{
  "n_layer": 14,
  "norm_place": "peri",
  "parallel_block": false,
  "init_std_o": 0.0391,
  "train_tokens": 500400000,
  "dataset": "wikipedia_en"
}
Below are experts of layer 4 (counted from 0) of a mixture-of-experts language model. Rows are named router (the router's row for the expert), up (a neuron's input weights, with its number), down (a neuron's output weights, with its number) and show model dimensions 0-159. Each number is 128 + 32 x the weight over its row's rms, rounded and kept within 0 to 255. Numbers have three digits each.
Before each expert's rows: a language model's description of what the expert responds to; "raises" lists some tokens whose logits its average output raises strongly, later layers aside. This comes from a sample of Wikipedia text that the model never trained on.

# expert 19
Empty table cells, separator dots and arrows, limiting words like just, almost, at least, above, below, plus odd garbled word pieces.
raises: "=", "==", "Loc", "==L", "====", "The"
router:179114101124150141070195142082106119094135128105151128084153094183146190120100107081152120117131165141163109143106096117143130088122121093139128131081163219154178133150083081164148104122128111074146118146170118127114114149099093132200106155153117167153210082155131166158109122120166115126131151213165158163076135067112145109152070124134093094179190108171099105095140140162150107168118114109112146103097136155139155143144102121094126120195175121090184101079126095105108096166069114
up0:128068156110120108067143104202170131087167165159191177125134060125122114122084121132099081159121130163122120164144120136144127104162068144215128147094105132131141164075102138093106193173144149118125118113093209106099159102112084163107185175083177115163110107125098181126158109137100163140099102087132113139097156127180160096105081113174192087187137139075138124111168131163177122136136160108139106097104079132169147177104134169091167161123132130130105093099151116133135149123113067
down0:084123074086182114096084098132112201152108141157158133104134128145087141137092073103108087066126062117154134174113110186155136117130112131156157162118090121094156093118096085162113073188114121120121147151115092118153146053130101114150108129101087098109126156196099112171083124095106146081085110128149160164167128111123096158141157142160092140048163117145123201161077109114204143137170153127106143165147174142134140136118145113153152068113149201073116140155145106094184160168113099
up1:144152101170118115079178152092145118119130155075185193163175124141111123109124132092171135133151216110111168066111132144185124128147067099102181200117163162114106084129145152184097108075077162147095123138121109089157151109169154163145186207114066185151182097136114108109157142136094104110139157112120104147138122092081079142169087109170156167150170131083107143091151121106141132125169115146116163145130131111151136130137061115108125118129137074084082113147090114096090067115092144
down1:107194134093091175129163114110132146160074139161104074122117138122137111171065096093170078135099137081165128127095094087137144107169157157125079151145135107104142199186126096141105109130094100100137161171140123183109125173102101116066096185069111093070115179141086100132139140132118120136160046115182130128078157151105191113076058099128131105093148120140146104164098174118100199196107134125152135096168162099118085156128188104157099115153092163113131134141122144163114101138152124
up2:137135210160144144146103074169129143161137082178175134111142148188127120085115099101141080194130135112165116139111113088096171154147155080136077130137100079104120132190087163133091118065116092116165132144208159127103077169114147082126169129157147119126126123124140159102127107093149081090087141140134107159130108094175067173147143158148187127163200126103131131167146053135128197120120153171149177140149105127126143188142165064091129122138194114090133105130132133149075173120137161
down2:103121118073205186109137172179138135177126194174080104055183177123207118079123129086141065089058118103125084166133176113074142161092122147128090162168140140093193106109135134115120141133157093117157095095095147111130153169112138073121099164064170174096101113126116116111077173168122155151168122132128145154080133193151124095148101167124076165144136121099168103146104144141129126092134086109129158131124133112143109129127118119081152162114190134106133121138120087162147052139135139
up3:120100127145171167190168131184123101104125100124113221140119142117123165144117143115123195169118110198131078202044164167087090068098123075108174132098124115095132161117121145174151086067129137118174136115151134152143149153162089149137143158124104100154138097127194165185126126106164149113093094151111178125191101118114172099138184126143119108157173155145074161132131150097109107118176132184154099137129112118102145136148128078091151133120157146156139094074108113084080077163184141
down3:119121111122127154098112179087171165143125119144121113159107125172145167149096108071047132108062117168160138173090176133114174100173087079103134101118114181125128112070105133165128121185163122179070113123134134048153145182167099137158083103184116088107141146106115118180095165132137120101143135179135118101186162199153135085100186108149104066136109112176148132104152137108103127074115171071170105073133096153129196151182151091134164138141174139135145114140092114126166144136108121
up4:143130100128189087143138159140105120142096120158146125124098065134103169122127198119161094137131106117138126155093076117105147110122080109172120188074196142163147132194133094150174097155114146139110160174142138140091098097134117145166138097164080155167081101142141148141110087067147130114166167161204186141155070145071095138117146140142178145062135083086082051203116089100104134099148119180105148126131092132090104130122148158086154085166196170140126093097146126132134123163162119
down4:118152092128091102101202134123141049148115102140127139196178129138127131148131107155105181194190114126123099141100197111127160164152163133134102167096111154108141192107103121155144128122165147135086137148132104118105149132124122120084132101152093124165136173145126116192071141126174139078204141138161077069126111151104206102124147123115139173136095097176137185115167169073166087137096069091188085104109115194140127127144107083125120151154156091139154051134155143173133136171107123
up5:121096190143114132072108146105078108109061088117140117177159123098123156154140143122096112136067124098110084176079127155152184151114127147080164097161068131115200108143106059167171154114101199159179134139144117160084086163114065129081094134083149156094090113190149103119146068144110169102113110156186118137127112095151187130113068145125162113088155114146112128158134116133134188161163155149153177158101062175134121102116132125137162152131070096148120097085153148167109099139153103
down5:166122115140124092166172123129179113136058199109165081133087146138114099115124141138206202136132131126140121127086153109121111106089111096108144076125116138104133128108132146140144142104099109171151141087111074161095073088155100095113091096124123137144100111159125099197126098163173126162115131119124175161085064121188162134179153104081130149072164099129143103208206050093194123099088159114114116115124125124130184106130134101118151229098157149140108104131172104163151113130119139
up6:174130070166132127083114180131143124111155145160153090090139145144150117134122112037124145096144112102120136119169145160111107103145144138124153143052134175183170127183107116165129116129118095139153165091159164155112166170119124120170180160064195147168187130126113134200112125194182123174155095133128134207108113063085122136139133130156116103133158123171167189156157144161186072166137145078107123065152135115130105123100147080114124154148142161150149101120162117148125150037118164
down6:125126115146082129127112133094063096072102125116169105196179092130164124119087078105132155136141132160122130077146090131202158146132175154126142187137107132115155191158145128100093111154140130104133093166094122106102219099102146150103105114103123109100190225123143110173114097129167145113110068132154096091140127108091082163134116102113155080068129174032117131136106129127078142170088149127095165117133147116136132184154102174170123188148096125095160156115114104098070093118140098
up7:109131083202172149119079113115117083099119104121153183123134141100156210094147140088115120123083086147151118142124123126078119062169058129160109183139216176074127124099154069135110087060133121105127108094099090146087142143123103117183118142110126120110165107166096143178154096167218143067087140173100130173140135135106115117141141110145104106147105106090088133100201166141119138118143141155121106134074115086136071154083120141114102116145188100102162101088109083164103108125109140
down7:120169131112151161120122122180146156136186066155127103128102154135160124184072158134157171134120105147184126161161106127125114130105131102092132088161093128175149155156134129118093116111179123165121142142145131095131183170181161142135103149126098097136141167073145174134123087119106126193124106143140088160040087084173179160154148187134082104218098122115092118138110158063147109113132174077101147110111156067198126167150149151065122094070173159113154145081176117084121143146147145
up8:148132198120093104122101163180116087123149168158123160146140073048129107165185156124105070139138127085152139116121063132079199093092101124145092104119074127119128100113128117070146109100147133078105101093141132121143086118147102144182127113154176116152082118153127171136162150159161144151163112129157129103147105115083133191118081079141158035168138187139127114073118092159128147182142104191116194098184102132109102174098176127075143157138139180087135106104151167104155122148123123
down8:143101095094200118118105110114086068068080115125134129176140081109135136189119127165055096072172093117162187186133135091108087141098156161155134178078105088085079146157142129138148102134078153139116136132130145141137089157108093065143098076109093146153084135115194143149105145135094151134130069136108092128163126098120126141109172113150099147177129114082134116120120126192160141205080096096132078141162096139160150129115179124141126112196071153143126075072120125157130099076103118
up9:185080098078084144129144113106146165160154128133175139092151164167107109135133114156067086170159062129121179112159062070127121100097073119121132128138092114122171123077090102116124124129110119112133094166091099100074109131128125142093138132066142085139172042097063101157118069139097175131099156160162109150129117148158145070098072149171131153129137162095109092120175130149115062114136140164188084123134114099136099093107142135172132185101135147155150100184169133153178094084085089
down9:126122098131159095115088192169137206174142113139093154086163165096123161096078150165074094056072080101109166142101117116178141140129164118139184086118106131109079045114167102110123149163074151112142147144147114145104124072154185088124156144132145127105159151186073133095103098089105102102145144101133101177101112110149119130160122118095184182158137099117186115153139145097110134157117063122084155146135093144079131148148060138160119119116088119118074157165099156067191112132124132
up10:110143046082102107094191126121021138134079104055124118104056115179119123104141120126153187089114147136148141146189183129151155181079141126115159101085149115177124056097152080137208117114125178054128146126106127079118057076064088152133138088090152095113074127139122153109104106144175147160174126130108132158140125122156120141155121100176129096097133145135134135136148105123152084159140117122128113134130130182113090124140202120124113102109130155103155106097164094114118174125105138
down10:093078175173097114066145161099101113108052171094142102073147173122100083140108093044147107137112121116124117144113114164161080226146182136156121145178129131158197101131132149127141123095118118122121135112130106147156142140132159115113105100151092119224098182153125071060104134124128129098104115161193134195089099121062117102126108118125167168147097151126120156137108125146144147189164112091128157115097073125158118126109110110163057169135079147134116149099138095189119163115139122
up11:133183111127194139101162137133123158158130155147156179105159119074143154091118058070129151175161131107128076159158144143144152158147139124139138030177183124146135104077115106119163170101102170177111182143098168085120121076115082125148136124174117176155134122121078175117175127134134107103091114137157150180190171186135115172158123090113071127140113152152122045114077124145133148162105179168165170101107176179162151148134114103103123148126109106149195151123141151149111112120075163
down11:125116145140153079118134096137091099101141093125141161166122106169152153120111105089156107173108056107140066094138143080055195051144110169126103130092085112120123118110135116145123143094095111109183171051146070119079148112113098126207109095108101070137113144152119124156099124130112110148105082175112113102183158082185176138093128137126099156126078131109083144118123165118090150165120062192173120104120138093140125185144140146229088132081121152140115138175142170143155133138141151
up12:089188157102124157145174160156114130083128166220089120116129142121133107128137126122108056136181137184092127121066089159141155127139168148133149156129148102121116108119110074114183137122144128148157102167120119085105129155170098145119114116146168141197147119101152153112144143096132117161109186139084088098160139090151109124158065111059133129135131159165112134140079058152128090125109084184142164149115168171132116085103077085070100138094183139051061103133079108107152116195168168
down12:184146138116127092147066091194076096116094141192139134114111113121133151180159116123146156119119114130119130151081104120112147090096140128132099118125131143158144111081156137088186114101140161079186210107162122126106183135170174098142125080141145083144050123138098118111089170133116082193153161131035161122121140135136114070133090089140061148131125152112142109135101173064098115123148090125151101141127180118144115152056103036134153118156169114131163124100131159075105161182138146
up13:131130086163143125138158145095099154169063125074162089094129074102157108085124095173164167143169158141201110144075131135100147116139191129104138167137163155133162177118145145125133171076176119103172120102114149137098122121097054117132124109190139100203107040122122100092133115119161141093135109174115144152110107130094081029075112153129073075104165147084112104131153115102141156104100162115134072190135126105105120139137133112157180149139127169106102132114054080136114140144166148
down13:139150125163177156138143122132143156084060085062100114187114096101143179106102126164140150132106130101143143164126148130180144080140165126131172178144099122131136138151206131105103009135131104125073162068141137188113085177155092140139139109167123170202118156163157093070099120117126161103143105129187122092152104141193135122134093140137135146119139144070097203128154113133122159118164103161140221117110110108160149171156164061146110142119115176127125077130102126105146128146136134

# expert 20
Colons, semicolons, slashes and LaTeX braces after a label or value in infobox lists, coordinates and tables, as in Built: 1938.
raises: "ver", "10", "ge", "ut", "1", "t"
router:157088147140152143088117116145090061133131126106160130129154157154100084134111110126128085178112116131097126155125117160083098087066117115123156148110111131110163184168093101110191106149105141142153134111143108088128074138109074109166134107135124155089147106143179144173097153075124089155123110126093093160078131118096102162131094178210144042192200126096130108121166152134192151120162100174104143161127150160101155103146112086152038080203153105093111106094101105092111081139107079
up1:172098088137119117103128124083117153075107165194110136179117155103131113147087110164100088160103087104152126173115129178063099066115080147156122104142127152105160085074149116115125148109103058105126180116173131171127110093069084078069187074135097142131106088187163088104128104176135090125150114127168133155086110083155132133116169175153117134137145122111181144100147165100069113113183136130105123157122110136105170085146183220156114150097195161146110169153123129127120158162126140
down1:174055155146165126154134091107185125092113154158081176134131132120108151105141078131102135188070136138143080109076112127125105126124123080108127050156110120145107139141106133091083109180152104120113125114101170134169113119156162199133154055129150064072101112186128160151074166102045164137128141128162119125140082151130135126096168145111169071113141155137070158111141096156140125119121110138114153102067174193126207138128100113198144201134096139133129104134124148145178132174117153
up2:158144109095162174104139142113073135138108157156134109132101129120097108161133086060079121181108115127187141102130125175113135158136146137130073158082139155155097144137076079144181129079102168077130156121098212105153108102087158148179087168121207144116136092128160141209132094150175095157150101129087125136116197146169152147084103081176164152148110136118093116154166097115145088206138143103096127106150097095099098102125195117195109139143107143089156192125169146149146126140104151
down2:160145111167112093169064149167106127116121109120146139154139124141123163057097195131126175083122169093137060166158182140159130168092139113142155082088135083055128154119146152109138095113142112161140126126139135126175126205122113107103149176134121200149092130147169100036160099182102109161145105105187091105199088171162194135156108080139106112101085040139126169128090132148137140090119137122123131141172159141134129151149155089118150135154147132098159087069154129120157128137169165
up3:137191099086111194128139129107121146083152155127171110144103155196109075132133148084132077132083151089117172151100121157099127152166105142126122121141142136114168080101152128123146093156132158076134132172036145140136144119078056052032078144070092172136137152121064129116177080106143131150151109192110088176138136137148140110114120166099125071173161151181094162092115110100180139097111176153150118103128073151137084105146113121127141149148153148136129148146115062170111119135154095
down3:118117161169135143153170104110103080149113161150168089149144105118103166186159066179125170131127169174208132144135127177165161097145159075086124066123154115129126183144126094135162149094092115196113081116084203110181148141168131138079141078121127133053081138140119161186195125147149143106166093151129134086123131113132110088135120112065122107146081127139117130136109074105168118147113159129051143094114094156167179099133108046083119188123111131148144125134146156129132106091149142
up4:124178136073125094146110121098081123090078154069091183146150195149120143115130110177100083084143094163115122168096106166086132147114125143085128112059106101130139188161098076132171134074161091188107020042145134129104153136146126117149124093124143127162142079174146142125157131114122101101164127122156064124148085143098127156089137123168089122142148060162153156139128115158116113161083133171158191162157114102116153167126126154130132113121101116049191099114174139136136086142112138
down4:130097119142142170074169126152090123167138067168124159124163062157124119106149106117124172098142102108151107133125211146145132118159121112162154162142158116162087095090142129158078084116162125113136173065137169082124144121148119103161103158186158129184088110101125110088117123172124159099130185134090129155169140145156171147208095143172155143151071158134148111139146135168149056143153179078081154148138078130168047164107188160163137115144126083172172143188110158126082134115120170
up5:165127105146131155099138140156117088101177151175162143155155137135118111092168111141184165118167172161137117146102119113150142085138083091111171146156134152136140152156140125109133082143079156172160141082118099172144106161098102071183158146112066098132140121121100138139166110135138118053120024190102105164081077140086119148132133157131165082177147114091130168104124169133166151073101095236142136130097158125062132113123166080130137167183105083081162098130105085129140138129165078
down5:088180109138125152108082117111139112125113058151119113114071155129155163198192123129192136132157076123145122175143150050173138077158116119141161169144115164133161046092130112101120159213151094125132150130133128130111220106147143126061081148140134142097066160087128151121076122127105104126093072078106125131142132088127144129147184143133130080132098100114164156128137053162123106135190135073088148149112098107180141113104137141120146085156125172117152086152134144130168093164146080
up6:068141113139164141125103071145142094147120154144116124153105059129168153122155113103068109114105187121131184102107147147136168103180159096089162147084145123136134137037124052165128115129073134101052097127113114177174150122124106154189106137197145183096155157125118123185071162113064094101116082148178147171117166152129164167118151092148154143152087109133105131158099185129153132109179144105149095147109190129131121169091084111145095138110171152107117147155146133134106110051093123
down6:152140120143090116128134114062160144178153145177144166086168122201147144208086108210129159144097067090102128182127127103155094088191128134160145116132104148092105158197108063144173090138148116141102091138155089138092105116157105071102176138091124089179111139169140130147107085141147085084177150124135139129080116133162106147134119122140142162143138111132137123081118143173158113140187214092169133119112162128145143208113162135130064137116094174096077079113131110133135162148103105
up7:112118127192179126157105117180136158149089134169183117136065134126135082105133133171144130122097105135112147091143154100123117114150068170067130110133114103185177134040136115171124145108124160156088186122063105127128156104143142153084209120136109127108155081154073163185130139157143194171133084116133138199144096167162082158162093153082102132152145110146141128128118121113118090139127132117029095127127202161145130132117103181089153124101163204132084113085118123118165116143123146
down7:144132066114124166131137106132153077161107085139197081081153100104118165165083076126144150116077156134099157134150146051076117151130125101163150136178144072084129117183119103149180131168178159153100135167154070158161136167142170077115115197141126106138095154166060115111093086125139103157114134142120156111122177131144106119087109104140109143123133143075120174076171125123109121132078192162174166113133164183161135112144128107153135162155112140110118129149181180153164065120132038
up8:151119107151069137077117190121131181104088110186157070171115094120153134108105132139171109107202106159105120097115103134152149100117120132153110109160126093079114093108129096161130089127094144127140124082153094074121131155091110128203123048086063130106187119108099140182150100172124146102114098133113109192161132090162121152169167095167096094133132142070101100162155144132101200125161105152154129104165079128119121095110118132154135161112134065147112135099099093159153148216159045
down8:137153182140122145123096181140124081149171135135084108110108109117126079189179087054143102120164101151191120094129106164057139083095180146172127136142104152061177069156141153131104093188054139123157143145136139132106114125144093094110117153153102177066108131153162137168105187151149159150135155111135114141110169136148093100164085131094086120130113092123088069148141110142157114087209111129127127172077114108051139151086138119130137151103116146146156110127164054121120162096101190
up9:152103089108159100144222105114136084125131140151146172094090122106123088181104098149110126119147056097125133133150048105132127147071104071149094157134114184178159116179137148180105135140101090120123150119133139132175109112083102145066157113075119147130105130136108178124119147064111136184090098114107168120107172122126135106117139110080112169147165110129163131120183150136142193190141098143137124088137163200138136183102126064153134114203127148106154156144084119062183107072147164
down9:174147162153131124163122173162176117137120126127170065157146135108198154133143133155124170179060140136120173121142096109158083156163103090114157092127082065165138188059125103132157177071192154126148104109138160133141144102138111138103177104157078135160138165106120155089177148135137128107118091175154153083158127131089117142068154167154179104109112095101100156128091134034131118133113163106166126179128133105135132056094081157102121178067095116111144085181139183111121103088129132
up10:106129129103180130144103137113155132153181112141164093124130131107119146180117117112102113108110129073122132104157119153171092093174096070095160075110127120161144162085202120094131171134082234082101132116159098188072205109126127131166169135135108153152116155187164138060150131096137079100154163127133136125121148089113133099118133116160081098123107123146086114108167116163172059092133126110183081108128129166129116108036102139106129087113071107069146117088109140096185130161145085
down10:095169165115100174175147131104113165150177187084143139186152139078104137118113134111154086109154142137135167086153177151119120212087159095144167146067097136124101148151073084126175122104070123156130140185103085130100131093125103140126157041159074148085187166114129114113093152117158139148132111130082158127131128117064122098112133170108127121117113094087133188080132113141114179111149173109036176130152150128115169111092133223139167100168121126130130111164131097135138132170084123
up11:065124141139200075136105097123052095095107169156140128184149124128128141164161128061116106148144084116128116126160149079216077125089152088149130107126159130136147137139155137161204142165115122152072077103124124065085143130081124131148082119133126149127118123065127147127123084125127081116155102092153112141144117122152078156098121106087115173189172180104171122166119111143171186138172181163124129130195152140151120112145113161085099124198138100114163116103101185142112074072101158
down11:085108096139163160095089122078133136140151118192165171141152111135042137123113123109144194157146102093152056108082086133102153137121112189111118149118137151082125161154186139110066116092185180175174154097136110134132165116151122138190110096089101125090181105131151100096159109107153114181154114186116141129155108161155137145111136139140186127109129161155133096147123118173107122196122131114130180143147164116139199114097162112108194088090183117103144176085078182141064082119104129
up12:109091109194105136071146133085125111174087118159118098159111067144123132141066060117117083094136107156130158117106078096146104125158113108156157132140072121056099133139088132122075207145175174167159149104153109106162179131136151153173122116126114163084108109140163137074089112128189076107113154132096100164099141143107085144176072124115149140124128081078154126111195091102144121123093148152119072140102108162138126093129089102143136163136148096097125089101129079083128198155188200
down12:159108064122139159089164124134090066188094146121108087159163156120135162113102126126146053091115107114108142202074079123110154113161152095117155079115159174109081096119147118114136097154098129181138111144118167099100061101127160135136126106100120100114117135148074192163059126096091136122078072084120145121106123165148159086172120157110125139068132091181125190138108119098158143143140116167104134155107216131088137134189117104159112132214099141140127131116144086159130146118049152
up13:172086101171172135123123092155139160181146144138148166067144103145137131115064104079064098102190105113107131120111114100157169120137105109135135194130116171137124061082143069144129110087111098099110156170170099106116091147132113095152076030099104128132076143107117157106107081156166183118134158136127146084122175124100106150098122142124171164087160129094183107116176071097118084147164072162144115055160103127084127108148125151066125099095124137138145157121117184170143144191148144
down13:130179089062103093091111168078136108167124173120118141186177070120093157150110128159173078110082176164121151066118135090110112117163107140183140165076145184147095081149092124168152111127151152128126093204169145128156114121090136141118176171126081142139142148138146138136150060146079104133135109085205109082146140131104146067100120126146101143110218145108110127062131118154131175187148058154087115107102214174131126144137136111147146125179147127134103137121135142107113135147120138
up14:143146104167155185121145132182128135139134164161107138129082091128102138157140093092098033133119111094152138077132095084113098115155075118130128128091145151124104177138150103103168156152155144089110162118167132093129119138085128180143134137150151079139170103133133168068174164131157143112127159172106143132091113099156101105165138133155159193124153121116136125129146134116178142044117077136159130153107169167139119083154090199081088039105163119127121076031163134077178063101133096
down14:094135103090127066139058117085129134137091099153137178169158138089096117135152121163119115142156176177168121049178142154146159168155127119205081158140162148142078061160101177052136109092123146123132059149138147124134095189134123155094135128107133077089102127129149089128109056090096115084134094130144119099154137164109070118122110098138132169129130150133122112115117136128173127112118131086158119088133195147089163115115097151152146144181091122138161120093063051158156167155165194

# expert 61
Opening quotation marks, slashes, brackets and symbols before titles or quoted names, as in | "Bravo, ("The, B-side: "Murder, www.../.
raises: "l", "m", "h", "p", "r", "M"
router:133105120123147122076166117148101109124142178129097161049125146172165113141157131150163067114118126140107101114114053182113097060129148099129153140083123106176155184110123120135164107138126095170162129091186149133154078112080116018145161177117133148130147124149134186116146179112154071157152130129138092192114103113124126116122054148184100136124152140130138095090142087133161100182165099160135156109128099132061146109113103076138134139126162139047166076169114143109113176131130192
up1:150104104190181143096118127104075163123111096165111098111123107118094085059176142104155163109119161131081148061103104196101155165093090088079131132137164086123124148095145125169124077174155095140129120178162110169174154083177134079109126124151097124114127136151090127084111111146147115141043120142133102160124216119132107055142141120125163135135136110089129123134163137092121095152169182088106175094083176134133089106148089153080128131078158100183137189112119109123100132103121205
down1:085134102101093148143071131078174136183119174122141197140118241106207112115120127179189133136140080128188111148127095136092139105099129159172131177117106117124077094165131121139076107106122127095164140150129111118119168123038128131113131120091136160150109086099114157149112141099101120130137179144094095163118076158121121141114062088192125170109151163193149154113148145124174130148184074109182158131118078142116110103099167139107124161132129185108107105114128056130128129079166132
up2:137080084114123116141135094164099173099213087101152170164123148103075089155177078145105156130137131142115110164158097156121095107130142153120055162117065130120128167134145130114194074126122129184095123105124165177175111141113147125117132123108175113156122118157160076145116136159073104154077112180174156113129173133127126140165174206151143100133101134087087152219127156122079158134100129105127091074093173107101169087177108121100109173125132094107160134137178144075125083109190144
down2:105078152160108133129070128173138153154152060135143127236136152112142103156138108163120124147111140125121128096138115157173092133168126105138119154108049129178103127149105088126188104100086099115106144124089122101128085122157150134122136180103101099152101112057095130104092179098109144125146158086200122065157149113112101137127089131105133091096139149083101144127114149114105105034127170115078118109146167107126083219145094163081149106131058095108114177166152177120131109081132072
up3:107071058156129105115134057106116103119111148159114141102065144170132116133185201118165108119150185174144128131144132185039182112109157072155149138154093118144162142167116170139167075138098076094113127095178097100114121107085165083164110118116124091158197146139134126078089191151100086101129143152133120172157111099094158121135119143148168102166139099126125131162123098130087175116172128152174118080100092166062078110157117113112095063093154129117106083115108117137099153079107135
down3:096148111130143125151128094156122133178103119159106147138142107133080110129121157144141126108104099185126153160151103127192102123180107130183087151148088137135109085097128076082078162135121157125095120142142113151113152155116095096056166177127112162085089128153139105158099090172197142130083093117127125154041137206104115100147141122151102164034078179142164137105152182165171117145094129136156154156169160096211187111114101173167123157160132146103141141100185128161132099193108156
up4:110114114139080188064085074063145173109092141108103165072144200149111150130163096099094170151169139177115136092034103168118134132154155094128078126116132112128140121096169139100093169102178134071132106112128143162160115073126097125120171117118127137164199091151158116095113122167118161079137125129135118162085116094116062137162119140148120117094099134145150150112144125071116108144092098084178105089079077130158164072108108080091110152104148142166196128067146076111133153143087119
down4:137098125108058136139071081139134121122122157110125156095118143079156144129154112076161111090136122144118107138140213116173080147084115172132125063159134136096072112157116136158133107133117143080166116062148146125078100144056110121080110127130110069047143152152108173192135154156117127130155098143085124095120113100149134126121153122121080115125105180137144156182190162155080113163158134232099149151099152097156112126113157091142193131140145082077133062130099182138136121081161157
up5:129082078108092108130103108122146141153125098148122123073123141164139072132146128121141116080138167145104109160105095154115187147131194157140142140142141071084143127156172181142110139131089201094139098107117104063145097109118205086109140138128107157132127054129167134084104109072087133082122174137111130172086133193152124120181169159131086229097167136152142172182152176153067120072106097153178109132139075153152108125124157158074112138168140110123178130115112095098179156119129121
down5:112139069155117161116127119199062150103112175080104186130076098159181126080150103186074137119119148075109117081137144176144140126150067104137191078145116108133174147118087108135086144182130128132082171094153123132120053167114099115082172121125100115113154184115125094166130109159173129141119077131168126071139167108089119123087162143157081122151126129149097123063165090178162146172138095152154128125111072141081192117148095104079132158069167106099116121118117115142132116096112174
up6:133158061162195159064174105119087101119070189075129132099166066131158103103109105164157115085106159114144135116165113139068136134103123168127134157118112133119126110149084121144135167163131151114130119121123133125089077126083092103158173104145115158159139147151149187172104138075149099160114118212066141155117166109108158100064148078203120202102080128113100072081110131105115079179163098103142111103110112072092156140118076095120163162102111183140140133110149117118087140108153155
down6:117137143135065131143118089161205126100168109186127132062131183135111105139154129160157127111103107171150144158131113166114208151133177152140130102158158080102146109111114115144142068174147153069174081131109159209164129109154146097113156145115097092089152166135102139088120128121093177128169079114159095089113129145151161100124138109113090094095139187144105100174140124151166171198178152058137144171190103131132091141116189187109143090138157126062129128169123075152161111134100104
up7:145160126079129064135115116107125180164156119173161144116113172119125110128111097117067164149071148132109082136074112099191204130112119088143092120123138092172186193091107183143153079141146111092087071072138187110073142136128116087132173109102138161088113123151194127085139141123090108098154085119142136147168146119142171146138083129143147068119129105087098152118077143099118178142124180129182122130056169143126096104156141163099177124097073108138147141090128121146117062170104080
down7:136107154152167094151096124130168115100152104170170103114126084157134125167132191163127132050144175135177112074131138053179080154168134123116136134096097158110088144127053125099121121096098131150146148133143166162194168147107167138100096109126170161101107142091111108136128119091099099112152100160215162125148139165125114132119081131084187138164139081098120116098141174125152118194085104133164190126106104136173173094177143081089181116150131110157089103132108201178145073106115166
up8:113126094117131128068187092169179102154152137160185155155129083126142151148070146067109144156111148075165144085147161152179154064127114073128122151059068131163140139124174116177191151030146074097093155101191105149136162162150127091154145148131131162126137130141100149123125132148120111180118110167177121192096091116111154126119098170120173154129159167107132091103108148108093119158131107181182185134142104083074147153139144116086155106088191146098105117105114141150155143122081113
down8:144131121137121124103129143094140187075093150181156137097119139127084124089142128035163165107115087108139135152145190119184136096166108091160102119127108183079125154187069138096145133063149179165117169105135087127115136160134188193139145156072153111114163165072163100161142114118186113090126089190129118141114148112161152128132158115136120127103116102156178161124189140103065132127100089151120156093108166142087114203162142079155096134172173060142140133143139192126130086112129161
up9:067126116144118103138144174083158185116128162086077150159145184125128147120095119070149123135120129127105070180162087126115086063116114182108119118159085161066188125078129073155156157127116190116137173094092109126094098140154097139100150109128167106109095079084156140149082133125138108194062149137118077180165133101101144190102148120145175078101163173146115086108175156147157105173144160104117169113146114157164124111087097103190144127177108150106175117141150123087079144119169159
down9:137173201165207128173165109141111109173188140123115117142157092147156092112106133143153133108133152126146131128152112171084122166150134089161123062145181151120107122111130168174085121074071109160073149058143108108129150189154141094112139121104094150065129109111144150119151133146148156124164057125118148150092114116183136050109100132117093160099180130146169119148040192124143174166172089083114119048174117117131105100094157110124105147083081103127146161150150148075130145118122120
up10:135092055146080086130132079102157170175137089087132092155098133130158142158137132122125144125145117143139137161088124140127117095130139129130136106105116019141126097149174158121087184128142096116078202128163186171089179078164167159113181134153144111159134110144149100167172041087139105109095155129089093135128200153154128130086124038099086122091069087119160150143184162159113157087124060106114134124122147075107160156131145122166152116152144079110130127135146142115082141110159118
down10:107155137061161162155192073119123133116116124132102130066083081140126150110120153085140041160144119175093121067126114142146139151160118118152146091129129100103167207100132113128150093139123135189157071145133118086159054173106070110126120130130066137103186135103096158075124174141179130109103162097148160105144132125129137114125111192143142118134176101126103102178142131143193144179129101144173201158119087125084102094144155115076087148136130215127131121098141081098155119181139133
up11:114149078150123113125124099066167114094128120169090074133116136096156146091130134155092056159176112118119072122116108166175088125101158067136088153084083155115117109082178128137138135076139135138139188117097111130077122138074158122105146100146132132129191096094143083173123145191167126134128122123117127229120104210129129066137119191051125184097182130107131128108107159145113165072107103092137166147106189100141139124109200155144104133116124134085110143165100112150118151090170125
down11:143149113153122132091159101132074099130149110102146139069156136085191120120111123103223141100130152136142154121144157091130134115068086147109165134121153142034143123161182172123172124096091120144136134169145163107145112114129096161092114150140090140183121092149136206100153131097168123140160138124126176083130154064191094188173150112150105144113089130162111107113151072196143066193119117139132112103083114189161124131070098112096113135107129106144133133069113174055103130184148140
up12:111140143135140113111183130140123134134159120119121174068118157160097193140186105102133152108114081205136085130149156119118111075148119138139164125072193085163121118150099146088174093074151192119128169061177143166157107107109106071106114123200102131123167070154110202174131107056178165110085149155082134119171146161181082116121095148132145120158119149129182174105189120103129128153165109162077174169135100103175135146155152156110154137104164134098163149113116176118117112131135140
down12:178108054086122109129117143109195141100105144142035121146135092104127140141116190085102125159167103191156114112153126168089146159186144124122066154195155149115152146038135146121132166152143154215144112140187142106089123143147179163140149206155096164144127165131122120139097126145156092124163092178154069139080134121171180136100171137109150145101107062123113120148130163164159120111108142139170130091110145135100125165132120062149100091103117144114125140181138112158128113143155195
up13:158167116065126118093149128127111103093081191162105122116109168087202152112147140169115096098159169126128154113145143160121077133157166206118134126103101124132113162140122104122149185125112175132124165095122140144147131133078140138064160147122082159126123100095118149087144096065119142087165106164158093232099146128094090084130096117137201191090162186208154156128099163143127174164168125088117120132082181136144149130140140120087119146118108072074160123134088142067142161115123096
down13:085104118150133130137125135166112116139132104109175106167164079141109130172106115144176166129082078185126133115091167086112155176136130150099191114147159112142114099091102133170168038141142073118161134162141162159141101121171113093200104165140154127203160184172119129149149120107166099129102185101107135128110100123193124162197115143141045110143110084146076145092129145156117084140085128099136121070190093163137143117102095142153200110172197159157137085094146108103130126110128135
up14:225141107094141151137136112151149129173133131119157212151137138085118108068161116171135116086171217144137107136104090121117164130152121097159127123129135116135101162132136101170125199123071135136167086150149137123168064141111121114128122128118118147119169120152096132199125109067105129043135116063097127180167125190175103069120141087175115150138175122112178095106165124115107115103131148114165117128059103135098140116124133140090132134075080174121112141080101136056131118199165112
down14:066075108117110179171109135160099083122146139108130120128105129186160193107160183147140196138102113146149089144111127111152078166127123147092102103129162148159115152141084109128107109102147170165117153106160127072076162112102106142172141092127125158186127103160169203058197098186120151181146145142129155117107132117167113124069148108135062146152122179111101116150084114182141152145118102099176118139190145150131168113104148106161096141169180091112168086152170102201147115138138190